{"d_shared_expert": 0, "balance_loss": 0.00855, "rope_base": 7060.0, "parallel_block": false, "init_std_down": 0.0, "warmup_steps": 125}
Below are experts of layer 3 (counted from 0) of a mixture-of-experts language model. Rows are named router (the router's row for the expert), down (a neuron's output weights, with its number) and show model dimensions 0-127. Each number is 500 + 50 x the weight over its row's rms, rounded and kept within 0 to 999. Numbers have three digits each.
Before each expert's rows: a language model's description of what the expert responds to. This comes from a sample of Wikipedia text that the model never trained on.

# expert 21
Plural s and ow. Word-final plural or possessive s (Bird-s, Robert-s), and pieces like ow, ck, sp, win, as in home-ow-ner, touchd-ow-ns, York-shire.
router:487519536449606440482443458496509527563531508554462523526441558527437467490513433486488479455498538545519571488583530566448586416450482437545622482506543470559469429418520546491480534435470496588382577532507457464504439552559480484452486492484406499472535582523608475437523529423456437489585516518573578533541415588498510451516581500479468546595511514415521433533529477477443523550507
down0:471521450524499439548531560551516418524515442482519417431468551576564483508522502489578508494391596400509513513451505460524517425477508492446383479556541534499472447403504550371552491573479544465434525568532450550465578531571544594531441533477459582519560590531493470494461500411479490472483572567515471508535577448451573506466529459393494511513533430482491495450581521465472455530436
down1:452460491438479440612487422460470509486535507581553543500512555472497463480483495475478519563517419465553413537572452450568487551533435565492563495447477487494564454396640509479530549484406561414490466513447373617468492528516492523399516474497551545592476393490539424542501492502476553527503516499548503471450533377560485540554440537485468509483599490473448477492560467508565487476484
down2:469453488572548491550424490486534464507464467402468489480543555509459469489471542473517516514384549486493477585502522563586434458507538513340508404578527491503506465484570537464549528533451493574554483506469503496450535549574497378434506585474472492469526519572468447467433508441549506380488582492443494519467492450620425552461440494513573435571470532513544475505578533520516399422504
down3:482447547348453508567475494474500540560486411447578579560575522480539524523446568466399455608418555451486522517487404488539538576540501489476462576444483449505459546508494455441571556438504430534422498541519502501496477497518371414541610475496524557471618541515447523529562510424524500490503527461515494546447554507430495466511510457509442496577526463481592524565518476460426518471518

# expert 26
Word-final letter pieces. Last letters or short endings of foreign names and technical words, like n in Nakhon, k in Czechoslovakia, s in Žiukas.
router:457557478577599451444498538499412533496547401569515440461383505502475484500485469496538534314502510481512503490582479511538558470465443490468488529581550501413488515516558538606437479454503447466422622483497468526531432509486523490519510456506489411419590544603503408504507508457479514579573560450564478489510510525524576462538551514567504533459488533510497451506499448520426592501546
down0:571519511530458414479557464559554549474582600553435440532492411474449494496565514493489370500490526513456539508523539431533571502415552407483452512522508474564560533442563531575384505560556511597427447576512535528548390465455476469470574498477477507476452437434514490576473512498588447465613520514542553535508561500533511519575573552479506423445509464519487489527495486541445408503512
down1:496568486461453484537423401614497519458547453337486482489590432568498429476531533469454462473540651506513459489512452522520498407464529559485497491547480408559518487450548392576476474569586537440496469503501510532555505424507482478482482545406466462528462472523529491501551440525487585577470481557507485476548536454461448559534521497490566529411482527448551479490491544499500486651479
down2:574546517499514392431423474537445502521469515455447544444498538524431553533495439493553466431483552542430462452518555528493551532518557467446584514548397481524483489429517554573559509529408495628573472547427528453491371440468538545551607418454525501441505519527492416500512475577498457474517467431479488508523503440509441441513569477600495601460488562436543490406502537486464466529455
down3:478596546421465461451571594475435459592504463497539555464502471438498463443575565413554481534564551486605498519529496515504524512542470411481480458546578470464426521435508550333547544450524506561502535422530582439452503593574476584520511574507514499473506450492540530488526561518478527456533555560513492494452353497483517519466427478461570511437537467502535582455540472507495448461459

# expert 28
Word-start stems. Word-opening capitals and verb stems after a space, such as R (Rights, Rican), con, visit, return, develop, P (Pretty), The.
router:447536463462568451449459479467451562498550442563489448561472557463534465445429472434527450458442526473584568470568514523514552423456555492520539547577544548459449460447558436506468535443458544545370553551576455529587440558565577535506567455458442520433554534562549460455454560470445504564478540504556542469475440571468461443436537462508461497619525558454496465564580500516464557512561
down0:408476558467533451457536512390522443454452525536502462463549530455512515500475430529581414514484440441500455519442415563576474519442438464501514490439458420510502443526451579450513483523550555444444523400552539482502579461413527418543468486582450561483496571526433602492556457544565417506507448536446522536548498621494440467480486447428562471592406494521532581503459512447477534498514
down1:553528511516475573549466435434488472444555426475567481486502517484412494433469461418509560524546498477588442519524511477423461471485504555538545376497502550524566523451507549558448544481562492577486477553451483522492481482540537526542404465587541587515421523636552525467422534403409545551522539467492453512555452458511418492540495504529432563445499559479488550365496528540464510621503
down2:465451486529537498427428449510513574472437533465520459472502563459466400546527536461533497487532525467499493488464560469480543544489445470568474483456462495579556522554612466574476458555535492447555542628486457568561497526557552551618533519571504481513462555460447466551484589426533480455509461502510478609395612492528542523494338452525502498553535591534460517467404521519431482480482
down3:508525560528506463513449541441522508557484508476523537491561539514420518556523523509458440538492524540530462445530435515544439528435370552422459523531510503457473527493575450430435540433474468491439613573516463489486589576501547495476458477420572488425604569512526495472572455473474480459436556427463621478519459491554481509513494380599525414513501443438556579501453504418470556411451

# expert 20
Table and list markup. Table pipes, separator rows and line-start dashes or equals signs in tables, infoboxes and cast lists, as in | Country.
router:409514443481505493469464455400404554542633494641511458555492502485544512473424469444498385455405517457498498516533536550552506502470445388527541491497606498490406434543595439499480564408449596547415511498520434550554478512543489496526537507435501571469561526558513508385510479513466511554449547516568527517462480518417512416491470469540509498540528562466501521453516497470542547508494
down0:552499586445430456555520515516536473592419447525418542441502516544472459597503534506487567516428505453494433440538475543539559476533567506515579535442516375453554548527462566605490411490648535548493616453482523484486506485467497551464494413520444450529489490505497541505445523519510498481458584502510448520438443581510397509501449529545488613453534534450513517479436506550410514579500
down1:505510527582531521568401483520534444529579474441523557525520437533516423583435500427530447505495505497517435596513414529550494546450507543463578529437498543514588454540494528494523528583505480547547539471396565580425535480485409532555497437468592435456478459466571435550482577497583508559525587495536554511543544469559499559490481550418498525484606489451488433426427602501544537496522
down2:471526535440530440535505474573457607531511547524482492503502595449434555516529473518473543492489543458584468401491444491493498490495521542515459562539466519454537418551564527438499467521432478528501416536525461415396565521500500482493582425557506521527480519510450447562494469437474503567522583578410477444573493509563562422536470408537454513598498482540508593526609469648428516485569
down3:513512428485482527439540536564518494467486496481508599477387453573586499495411503473439454500479553489456418477555525452464478455492439526549463516492427466546506459470472481568505446527516493529569484470482427476563464433442404525423525472450511442457407456442505530467494419509499441426497531473495556489527360449406499549423540580471394575509358559474490524475482412503458529579501

# expert 9
Romanized syllable fragments. Mid-word pieces like hi, ki, ho, h in transliterated Japanese, Georgian or Arabic names (Mis-hi, Tsk-hi-nvali), plus apostrophes, capital A, no.
router:439479495525539422423425472446434557486502441542520512531562526505542527530502471449496516483403535492577584404548543465432488412461451385458591538505461498555450506407484547441490508485436514581458553587509498542503455537542523511496609455466457521469584485595519469453406491453439507644452600573561472473459500503475543427487421484517483489512516555462480521502455479500395517519512
down0:519554497479524595526447500499467507487534464446457540497480596486547507375462548510579473477516447440551449408523366592499516524510510498523524463462470543499524559538578482518436489457474496572475536467457436504498537442468517494562424489417515455447517472373461571521435534465543435508473537449610496456530409535448569557440446508583543497489424525541422473373565481524465521513411
down1:496493481489416543488465611497522471566455490452465478423459460462502438515479520484492513505563529555421353388640450468449618430507480551443482411506522548414396498537526566502478511479526437567550535582450581518556520459500511553497531490498491499525474526569593394478481460502450457624552536480511523482450532489428493473522516462493578478465480525455466520529437440472470435548499
down2:480520530544491567578461560481534567526535523482553491487517491464529499341471493566478528504493483502523543524512607442457486499627579526533387643540537502564529495472575456467474437514491484499484555390501499453498463480514575517495548545569508424570525639368421437450534511499563493428509436484437511452471459481530516519515530439439552414499528487546473510506534578472531477487532
down3:379550556453544457514520498543435468506439584521513563519468422545458458430482451495504489547525500548452461399567433562493517592456509464564455498493599488598454479466495501442451447454447505507496571530492532463444520486623513556467455449454537499479505505513600502504547592502493536450525503531551459538500454559524543525580452574476483457546517521629476478441415540468408462615585

# expert 12
Surname middle pieces. Middle pieces of personal and place names, such as Bur-es-i, Vaug-han, Bur-la-cu, Fri-es-land, plus first names James, Thomas, Charles.
router:473585451531544438509482482448495493499537445543493414537502518453455522454463498488502433475427507410509523525517546540498526413498440498535488600526495518500467398472510462475472530439448562596451540601580440500536345562567526558445437499447445574525543580540516423478574613522417518460551498384507560512497476527520553465496511484465492529587562533390544502495535479514559545475568
down0:578500513480538507490540462504553462634535529508518509558502441550441503390485527447456564595463469467461488413556480529501539545466469447500395462411520427517483513588537413452442477557558558519585477419444444497525486495486465477450517489529550477423592516474609481495527415580522506569467433475515524514409517512504393406577533556526490458456577533533490521557552474501423515528562
down1:465464527466538568503529532505567578502462548552491469348500492497586527575457531541554428541538505433517479572495456542467492619534573527574474513536609488514472504525543538464440544526451429460494499412543610426529583518543441583484520490444488597465453509488507481516558585477466517489449440545507534520491529494470549552468488543403506514562515545515547480593640538454433468546556
down2:569486583528505443512511541501530466520465394505481469454500601574363533512481430504503502533451461393498440547491492443507516590482520430489590505478473400528505510495515472488505508418510581447516475572470570525599430496512450576521475421568465571428488488521481456501475508495483368529470446489420457516552503481474559644494543451471564485459465404395540508429478489479471525537504
down3:495598482438498442495586660513569528425556456461481464490530533572553484469490489486449549597565601613543550543519572492526488435459446479479474500467528505569514521491509515474449538473474472411442490528581499472603555535549575534420463526471593490507460488445538570509473537483494536504561543549485558566592454502542430513556537524431451494418445547552498533500453554508470599516570

# expert 23
Inner consonant clusters. Inner pieces like ist, ch, om, ph, em, mb in longer words, as in succumbed, epistolary, Binomial, mathematical.
router:427405475441514448443512540455468539505542428492460478462481618478539471424421515491562511500498519484474575531531496560502610479509490529440483510502550521468450467474487437482504512474467471566469593539568481498493431503485586463484533534504429479389539470637589484474399575523479498587495585545538498469490449673527425435481529562543432469597481531476549519478535514533470566520529
down0:553462464539529534515521561443561448516510476492466519391435524527547512416523476484543549514444533461559594473421483654575459541459508457491447526419542467522464490436502563468496470529476449531492449508485559516394389476500515545496551469429499473413557585545532517474518474475512429570467550434459505546477574536538479454464414554497606540475504466522501418355592553510469478464550
down1:465407461535503544448390427553540569471465487563500543550433514484496461492412474567505500489468530536441471491437484573565475561519526521529485498594516411576502579542443471490450460518531564367543539449502571483481515516545506460583537602568551417463576482555550452460481590391562539481416570498509478505426569467545465530508494546449488414488593516529477531440546481535525540551487
down2:530500434533503412519506522513493578524480552585490474475518509564517560500575492576482508394543465572528544533525533534426440359470555484552395576570449453450441530563544489532437515492592491486458536478532474555552551576469522571531469526489527600519535347496493455551460446464529533441523439554556479464481456432437461518515464526405549469453465368470521529506491446527466491556496
down3:516559535436511558637523458452430413474536506487503495464479520464537522481480557575538429472480458593414492452487475509513574567602554384515485518466471545528525477431475484491481527503532452397494495478410512531420552423466544427576502530512451485486515487433456442479431582577486606565476467532539574400557538559429457527498548484428529548534484515488429495459516453456478393542544

# expert 31
Word-final e endings. Word-ending pieces ending in e, such as age (espionage, drainage, stage), ce, ine, ure, ite, ize, ive, often before s or ment.
router:505517503480547472437387443456461590525576474531529519482458526519509560455454473514521426493397531452564503496618474541507545408444580546465581534609513576531461487433526501502497497465471490533485522463518443478553481622565611538456505519441492526567534479580517475563451528452483486595524483485514493413426465576454478481404500502571442442605538573442463490548535435503463526456553
down0:497464485512461474437506523514487502422498488483552498560461464536561583485490509567500483484484568435442475498459559451472523532560500516504519506587480420443429490473474544585472559487480561561516499526441490604498460590508436528471559478528531466515371435601553473543591565508369472428459514565466495439564433452456466492487521482512462532545566460378576525388503504493511391579582
down1:470468432542503532491424474482488507476504533478590500480531524556619436439408526585528455528495528468503468473493464533422463399510493511527531440566582427477528567470457513516479527483559470473507580521537555539536533418489439532533448474501611487442449407458534520519491566511467536550354484485557502415591480450429540565538619537495420587419505533525566507425472513518497565436494
down2:451552399560520507378478499523575494570565568499461511512432387451513532456461448419517556424433485413477538577549526513469500476483496485514468425589506537517465514545509591448444560540617522494498490602494473510547597454531431515500502489519561389588517441436461459534549493559482486498530566424499529583500492479459509497492516520543430470585496478494465464511507482621551560433458
down3:579405487488542480469490455433507485513543453541464466452569439503518532447516508553551444393462485599428596494485495529453413541434519484436503474426549474574494510454450557533446580441448569527514421442532485642480548439569573517500499537526476549456614549487536493498482497492514459533451577480509581487492556438559414606519482504502567522461521425482454573525470477498458422585479

# expert 2
C-pieces and "the". Inner word pieces like cc, c, oc in names and words (Carpaccio, vaccinated, Fulcrum), plus function words the, which, On.
router:444539452458562455463469487476449564508538455551483443580458562451516472433447474448528461457440531483601561477562533527511540449459564490518538534590531542473435463459569441501477535445459553537339560572589463536604444569554576528503548467496451529422558524555570462449475567478449511558472540507551551472470444570454485444448526456516460511625490545474519522569555488532466550519562
down0:507482526537526456628503544548556402529500454631475597546524487441513452514507477570470502485509503501484496482532529427533484495476543513473517411519542498444410528507432508575511588548470505452499512492506492475401480592435597594537503481591559561492441443502483511558530514464491471437434472529422544572470503508489470561592558471520516408649507516483380511557577510490495483519422
down1:512499499492513487434451532600603535524525471564527539442522455552519530503457481442504458471563518438558552542485551474461375518546440504488491537540561417553485522567575531491507466579545450483545480455525643419514529467555362568549460503465460550528441535533490563532538472549595434522471605480534484530408476563548471468407445535555469472548454527460455577531463501542551431458550
down2:486450517521566488481476502509441524528611452421475555509569440565500555422491463542539534525616523522466556570527508421548502525465570495391519479495521411530535458483476581484472514483563473464501418534501527508439467505441522459464589460574484411515562579493575593625633482563557525449546460545433398571482513564511558460535520496473461482536517476510453573525547557555495544493532
down3:420524474400504662495614522590499499519478495527481496507460587458547501452540500419488518506509519555610441490513433512538435448552593548511439460463376545423588512368470594504529530439445442497538416446522449589487473550549536458455469446498481565492500547476498493467500367550526512496480534430514512495436538562512481548462493465539471554524499499520514522487470445480554497446499

# expert 4
Mid-word consonant pieces. Middle pieces of common words, often before endings like ed, ing, ure, such as beca-us-e, com-m-unist, re-port, vi-rt-ual, leitmot-iv.
router:449506499429499467475433498530435596426529422532421415560429606506575539477386422488521475428465492457514593476507482535457557451561534521504481435534510603387512442511491442464521521455505494586419547571541450495507469516509482506528535538491458491425581477572576504493394554476483522623505545516463453462509418615505505471509512509505397488522472491468537529495517480520514596553506
down0:581600477413533395510487558499565433442496445473439516491573489549483433480567459568426448476469446526535496460456493468501463468484428496511531473502476519489498408493562528563364486538553555504487452511554487465488512472549500491516553506454519422600480447443518430480435544472422410603525468445489533460578544579497451559474475347451442524484463472401512453494460443484554456525552
down1:502458436442518556496534484489511527494532591524405539589481531555492516563504546506434558462538345452561442544475469519553458424533556528519548554523387474436537516536461563479506466490481595498449505476495402447530538504482497488504609571494493479569509551514601600454438513549460521437455600435490486527490508458481510544551427608440550500492528432561435455473581559496528468570484
down2:506501449485449536496406546559500463560500466435589495497403604519542431553489546512469509509559491549532450532394531454494486439474509407469468449579558597494532609478552568484406455549453544536473429500531522514546444463579500426586470555502434511495521520486499439455508580466401514575559564453576522526479548480483581594410425421454461508548541454533491513460506521467552522476524
down3:607467491585534528436497489541541438482521480491572547471517484540540422503491495529422557567495534552460466504517548518481470389503485501478468473446515413410609528458551470505467432477501446569424434574467495601576474494479520527500613527476555546477496437610396451410519521459452541518551518552537561544475526492548600454485437536512553555522446581451513546415498516571511446444564

# expert 29
Auxiliary verbs after subjects. Forms of be and have right after a subject noun or pronoun, as in it was, were summoned, had been.
router:500507474459520425483440480493510573556498473526454437612468535473505432463483510490507346466495530447544509432478535568431511469490539471579620497494501540418489416481569465505494498466431561562421574505595497574436461547572529501572507478400387580508552516609539379429546543540473560474496483502553570501418495497465506454493476469503514519522488527498474487563534456485409538541511
down0:513513542459476510499523455561557543453505542541462512550569508426461489527613595470467476581455560561492487514525460522538472449572581584613504562469507534489493585438569444472502470526482526476459528566438482445501493422486478545564512483545586487518512464560550442492504498566497436514511626508526480432452489536539500482471396564408582548543573484528377549555565503580552500534608
down1:551542355570504451522460467475479431506522436492505510550565422576530570583434543534555601495538517521442609567552400482434440530533451401551505471567562483536440465474492471525539423540546471448483585443469481495483580479421491462487519467500465543490545489549481416530463454524451524333487537447510531530513395490423471526517474537511551520491530545551491471562459548524443512479522
down2:533563474499566539422410388453533587551612462468414521475489522464478544494435461523504447501507576439470489535516507510548588530560499456492522471469506452521551485454513505429518444465545582521565438505498460483561474454491533396463488489496521516478522452486549547486566507465675454424533514550475510462413484519605507547499537470489400492501472502646430578567558578486490551495491
down3:550552565552454533538544581484423471461460474552511568494564479557468588480492543427537517548493552502464415567440470585548515463566509595485455460496524491512508483454525530432545505576540431426518461542518579480604496497436414433453554499538536517542451543538541454531514418502433411542581457468475577496517563474441439579481545490424502532526458477535417578524449504537502430580378

# expert 0
Word-final -a endings. Final pieces ending in -a or -ia in names and places, such as Olivi-a, Indian-a, Jele-na, plus Africa, Australia, Ice-land.
router:451556465516555483473485486551452532475530439565494516521488562493523452452457445420591508501391504452604550480591493476478512492529549432458469536563518557557399489475557499507427527412484447527459532572558485443477378505543569486529538522481403515461543504533458389484413536523453410513481502494535478438524450491467534467448591423504394405482489529482569546527487526438435616518467
down0:509477543507545488478500461530583473593510575493525537494434479382503432485513496580560481628414461520480532445442602484438526487419540450528500591437500475466489431499506475492372396462539588456575480540407469425507482536457558470556526496526501501537573540501542459516478528473474536538488417503500548530485491449401545525483522384515482486453488500496556524478574518426511556631445
down1:462420479477514498423555588521567572490514496550445524553501541541498498447497579493455511508442582469560498692439541517551539460470492543461508511503440398408547463512496467542501525460412437513499395456519490493426533513552492557508475471473572439468466430412527477485422527464429494503538476523491496445481467475465378480503457500465427544481506440593589484461520441588467452587558
down2:543517415425529508429557536543437443547535564531422585566487525564459458457507531545559478475512522615426494455474467432528528531543483439487468545519507499567502528492457468492416438517583567402509469564477550489516559466517462461532454478539483412557507508531466567452545516463560501502516483484501493594496504479470503603542500511523517459423504587423559529598453590362467604597460
down3:528549520550439581492477492579466481578418473486556376531536463446477434531492399480469521400496491456556455469522481459555501518607527494503480493410459495475486533407480616538438498515578581468476441497570500559534484465481493493532575485507449519431481491510533480550519419452516513395477508478438574499440506585529597467445413476466475544456530528508345495571476546441522439455498

# expert 19
Commas and list separators. Commas, colons, semicolons, and, dashes, ampersands separating list items or infobox fields, such as Genre:, Format:, name lists.
router:487541486443553444417449507507384558497553400578530447554443495495531471436475484448534472495484465397531579523543498503534522500462555450551498546528531508459467475514593425510490491378524519562437552571551466504510437537567536482505507509498511577488577491490507516495429614507444462575546590563645598427459487572442439404483503530477468524513521523416492464562517496487492579528538
down0:568490461457461550481561542578430447396529573492549437520579471538506500553557469394548513474401448506526531576480500497516463486557532518542518538523554604507499561577433538453536528476605480554514452432531567462572444423499505498517475581459563498523481473483473535460544458536510473389501479493521452517545442483501414451433494659460440431456440495510489487524445521454555485379461
down1:497525500613443588484496479514460527589444544457545574617445461560442542490496418490536448491509436551491391553523519526589460548525488448490487486476405574479429491455451491523496526530388394436577454435554483442528430612512455532499491484501467508512467546444503410591496481436471470499493513474432435491536441551460510521531483464553454510551623460436461410493500467497442476543481
down2:506441534460438489491532417456527580513492513533504536472506505546469409532480517533451438502479539516455490456458464479528520458477495497590500406477545452548582493545564576465564433536510483434515505490514441514541470506392507455473574479523522614544533497505557549545606590504539433468518457435555651558476588454515500471529590519460461402432548538583651524499572531517453542529504
down3:504495435508504527505464433462466416515501559440526460541554525562555527630533508523514491535471502526631472483493415468568495516504500471416489413429431468408524511467506596584361451462627495397426512482466544528550591520564508547448498516532501398510415424536502494496463495566518567607514491500584501471527520499540544510524436490550463525458473524413471438497480508522524494563482

# expert 22
Capital letters and abbreviations. Capital letters in acronyms and proper names, especially BC in dates and boxing titles like WBC, plus NFLPA, DNA, K, month names.
router:456529477482579438458447477455420559503557426544509450568488549475510444443453461402526464462448528454588573463578490492499559437439504506518563533543527584479442464432543433486486530436442549539406540543600456549537463563587573528499557434438449520436550586557549449450472591444456479567444532525554524473483440565472491458401537496494469522573505561475501460549556476482444549489555
down0:574456473510474504484525495459464498534511503532507446484496533430539473464474492502629540527457395490470513386485529538513528363481483473433438447474409547524460515537370606469519421534539520472564446498513441464456488533463443503431492507525423493470566428580560542559524447481437495512607457475514498451405517549478456465512517550464501486548484458428643470508516547516454557377480
down1:516529550517380510436502521654425534437392456496513496532465503474469482510546488463450454545396437546505582471486510472504525545546600491512462420510487507402498538533535468563511541525485484455528534595571434476465566522430553558504588477585533502461436553545520507480529442484581557459398475509476534576432494535463492500443457512500553473496402584506539593465545492491494447444402
down2:420587593493544491542521487411433408535438513542566414495433482503483432515436548543455505413488527502566444497470495472509427473546440570462455420481510519443427453494403449530436415504520529504533483474540475493467446512460401494480427520598444562533480577552461402599457476450511452466488478506487574531507504597512549488519447482514559529452526582484486527469451410446561437512595
down3:510583412491551522456511464461449557353496603559502497492517445490468540471612462522473564516480453497513560417540476483592522446518569483522517371500553502475489560395494461560427494472477448399494486519529567533421451524511490579466430575515550639522549486473498432428538525525602480472520477495492524545446515468534443526548549562501521512446477500499505454571483486513440407538438

# expert 1
Word-initial fragments. Short word-opening pieces and small function words, such as f (frankly), ex (exclusivity), dis, de, lo, Te, plus odd ze, te endings.
router:449532459463565456446456481467453562499552442562488449556472556462534472444421476440522458454438532472583573475570520514507550422457541490523539544572548548465445455449561438508469533438457550544364554549572456529585441557566583536501568454452440520438558526568547462445454562467449510561472540511560541469472445576467475438441526471508455502611524557448494458562580505504468562505563
down0:506389577593518530498505536522453565543483473480505463544525464500529366588543580437460518478579502506504464457489512475520466454416431530471493425509496486581552480486553565533500477494483452456537472524558614548522462549570474523410480543505414512526576484437501596517561483556525495422515640445497542603598585540417562556444460479499494508477433571440475520543495535482462500536481
down1:423606551498525459498549514510529532542584496457593447496427481556474521469504515512506526580500507465604444555546539469512533507426518525531456446482507448534414466574551495479431540459503490509568384518501433496601419403428420493434506458479513554586489543455530461471497413432552471505491489452468511534582489393620480512523509509496545493528404506469480441381397512494490559471468
down2:526492469447566571511508480541485562445473462539413542418398549436529407420510419438560512393510470480493496466451446594548514538532574534506479511485509493464526500601491577510451532491551559530396466560562447507544512467491520503565492663548546531557476480560512518480501549506564534469466509451547502475577566452519547399551527518565596555500442559536470517534547492568492399524462
down3:438403545487540441458609463545516583521527535515346521538496539558533488514482519483553483447516515506584481516443370423557476511508512537544609571497478505439425584554576466439460508525412592562487533506469501519489477478459517511450478522566545470582526503537511499556443606567482483580474475509520492526527459443621569562485467538431558524544433502464467482550489590514539501479551

# expert 24
Line breaks in lists. Line breaks between infobox fields, list items and section headings, such as before "- Country:" or "===The 1980s", plus as well.
router:504506443496538451483510454537461518516661482580509503509507514421557534494483514507498458510494492497602546494512551501474564439502513497479531582538575590470422490491540486494448551453411576547405576489601451468560444542519567494502524501459463539458524524586558492361527587443425536558479505553601524507482426608521502449481529436564546567547476579493515453490523451465419527483569
down0:471443513465457472522505580504554524495463487527515546384538487479452504540471454400444515500610578610552459516536499450507564484495456478482595416502530477504545620450505541540429528507547439500532525615404489475453486483425523397413440532600475431425488477519548421572467538519445471520542481621462402501559513553521522465506518541448520451464537467542542476443509480500562489548449
down1:451520593451549525552450439557450412484523431513520548549472458545542426471585524498493436387525536525543513513546522548494408473601584431424561479391497555568539578499458506497414509473432601540501564534542436574591540498408552519478468457487527444440467544473470426468469485549437557553440473475465475522508545471522497513425557526498471487457470485510558401503431487563496470417509
down2:534519463559484480427435543563560563468560593405537583563585394615506474477498479569469545590527531481424399524524527472553555452568534551566406492418512488503548430392557569485543456512482528575489467436478533536597506522520522558487481601482511579529443502585568447518510462546557509499506516531447432548488518494485485520542532455566469539502537528584576479519488539523501451469505
down3:475496427437501522544472432490524332532587476469473577443448511516525531516606506474414541423567466465551544469464454529499565446551537443518415601460515502459426433512511503522450555548510509482480435385519496531524485556395430498552531525514490473472579485501468492521590549474520480563566525471487556546547425454364544540472549573530537519504467496526518430494463480433467531476602

# expert 10
Inner vowel pieces. Single vowel pieces inside longer words before endings like ally or tion, such as event-u-ally, substant-i-ally, man-u-script, plus French-looking au, é.
router:416573520526528510519454494533436577519517494531490545548542475429552516532449416446534448521409471442578525540588520451485557483509563530452555571581489513520359494470589493508424478504381526533405547543513528487457462477498473540511550467519457481433604527602505420488404528538430490555559523512531472501479488584444463511426538450518437471538575539507557456566524509400446571493523
down0:540523375444502492459558497405594600477522498507482486473529495454427477550473424498465549460447330509553477490541564437495467499512468494497454483440517525506472436442518456497522478464434451540434562549501441572494574527600540532612478530488492452423451556498399578457429502507532594434494441489537376496427550552474515509527495524436486437555456543528477463500471435489563529487484
down1:555435550614561586492508428534440467524477471499494534607467495528506495486475489546559576463393491496478460493488431466506480436468494530543444542504580469487391479506501485565482538509471633424583513415447536439513504489559551456477480461577516528552430510498543581486586559484503515525450516534485554452473482412467539486479501439570572416381537562391568543551480488433504493424510
down2:555463587477548495426522473534529450476503411586544462498453529519469414579481531503491565532515550535388502549508528492448558374640550502559450486490524495512494540495481480471550409539460488496437475581544451430515423476620592550479460533484447516528571463570496432506510475444417484507518543450471510562481531504482529491413404397475497565554525503514435432473484420440475467535560
down3:522537519421507530542484483492443507545479466546501492453498513491529516433443528461503509426472563505556442513501488580485537497540489493575484469512530598500593445588482464454479545463556516486561526501437566494548431489583637511471531438492444570531575490496388567469566522356582447457561449462523449532598539539576522494484521477520440511576422531506462561568521532452643565536499

# expert 17
Noun suffix pieces. Noun-forming suffixes such as -ment, -ation, -ion, -ity and -ing completing words: treatment, endorsement, Congressional, unwilling.
router:454593509395567474497425463483420598495598464480511481497465545412500412433520470436522482474455526488532505484600484470480564435396480516496509571529521569510495423508529499432445432454520522526482512461512495502382412572491544503517560455500418467517540548542526508481559577449488457549547529512598545474451483522485497444494502447558433444634434484444536485542479516543466642496535
down0:542447495503412473519425578438545545473434423470496461403431523452431493518433455476445572525483494549511530528515436471464424498430504494491519565471521499501580495554439442551507535522511521543540442466462518532543501502561476444603559529389514588471531522435393414486444542518538600411517526531373561442484525543487586458517558529506544531487554441527399520548454497484516482604451
down1:535488536462568453515554558566416572484456503598505557492464473500399530537487528493529527584476476514481556506591548540558514499541522502463505445430510548474504532538475539441478487437456480474541499544515592532563577461456523510405500511518495362491525481626591464456501429494489435619495568459564483553550541445601404467506512504516443383485438571505497561447545447545512544501430
down2:468442517515556417590565529454617556448475539490542518481501562528617518506525463569484530529476580508539474443504471529458532465481525514563451535464557510484479588529483564472408472519439512523578437416496518519489473392574509420495504522448411523469415482461511470523503418520545502485532428455513550444605424452538569604388457583551567472436461399511537522518521469489491439525486
down3:613489470420488495460549476410539539492480516493475559470539559524520437530450437467468508446453493491462513467481436364433601497434472451558565428463516483557479544532542531465508535478466556581514556491540487495507509436537533495592625465454478512507509351493586473459532549435487533493432537518517547566473537616500535488514409487503441560460460513589455423507433554515499531458606

# expert 27
th and compass words. The piece th inside words like co-au-th-or, e-th-ics, Heal-th, plus am, app, pp, and compass words north, east, West.
router:424487455446477473471503498460518524536525485522505483436503605494539458454438419407510487476494497518526536545540499544497614460468456570492514541544490547490512475413481474444506575479537497516459636565517403537522425561514565508451556560514407481434590509556557529514428505476433421582429568503575516394540517635439493344521527470504473519546473532476503472446509522497451516550525
down0:616595496506496339551443466534455451509581523584557561520491420490388503453497474408478506504509533489460533571440507487441540442547459414385520472510543518510501495448543482531469465478605456484500508497571501552438477502457506530446486512437533482544462457494413379483506453429489455508504472526512620487521441510545444442551523567509483495541558501491565481631545507525541515475575
down1:470465544525469522471520488569450519419467483474477471520540539556558553409503485537501525529476497516505621389517479535483557501475503546530427502443503440521358530533551533516495583572505564476430446526540546438468516443455402435538528408564577470512417531548533515481479529548497493473552537435386538444504457535451524419599438476577478580602475483521410519427532508573450445506521
down2:627489518426439533482499498526473440478562431538555532538405523517472414477448372533561547521572368513450506491509462459461543547495477519514536519512543579541484509499419518527577542554523476496494469473526506522456533485452520464456468582503482499506529590414496551492453586531452521525491578499454493514522453446459616512452536483434560432444423497372441410472429530487443412468573
down3:516630498571569509457544478499446438482489527567567413444448553552571591449494438544560535475383507518505506451459504487517507487497484542534460517575498519485604521534441441581470439528584512551532496557584454438450505550592426450601432517455467567474576503455420520614471521486479487557469483493496445575459505543540528456594492461447556486493451540448410433486520479496499529501561

# expert 14
Mid-word syllable pieces. Short syllable pieces ul, ga, ca, ta, el, cur inside words, as in pendulum, cellulose, virulence, Vulcan, academy, División.
router:467509498488529441475514500535411534506546494550449505527532603516525540431454487367593507470470517457526575520505515509531581445469484499463540606570476529468494455445543478451388508493550605533468512575542461482470450502551465527498503470471473467451569474558435490498449503532456493594470561465509519399557434544506507352412546511512449446600484554449603460530577571484533511443577
down0:500538563455455548472517577579487445478474502386542476488548585548485471498542423511448444466483469456487622528436544519574432497505459525480483456417443545383485449544508526591495498522514492512490449571520517477508476505505587501448538575484481515424549519433522549414506387463528468554439578488531603456549538566474604474490389454542549550443545530520495464541555516501484621540542
down1:476471480533529542489575478451531547474536498432442468407508520544476373503514499570481513438556564545459484621572572421434451415572471576465620553504443512457527478546508435522485348487492570525526505495442454487514494493498505580487567511504423436445508530463567562477523512432563488496518418498525492516552569493482581539537529469397542435458504447491520432455391447542510502459487
down2:556520535421419464500458470470471533505467483423455513467542515578505478514413468518465425466437525501418523524546658457430581519553524500471507578538492485445522491514515564555442514516439469435411412539471449532508477562457542480441479573634501467507401454534514452456446509524595543413497554504438442534453445469504594532473460455468533511568447435439528496553517466475427391486506
down3:515557429454552550504448578490477505470415502551505469509646482487515449515511517511388515430488523495473570494456436496487488477530534515507543512343459502513497526497491438400470613460481442520461494482444429489334443572453470502471547534449541488513529509469482451444476494416424550561508493466526555520525437540525568452371530452523423538572472515512488485523538487575612454510487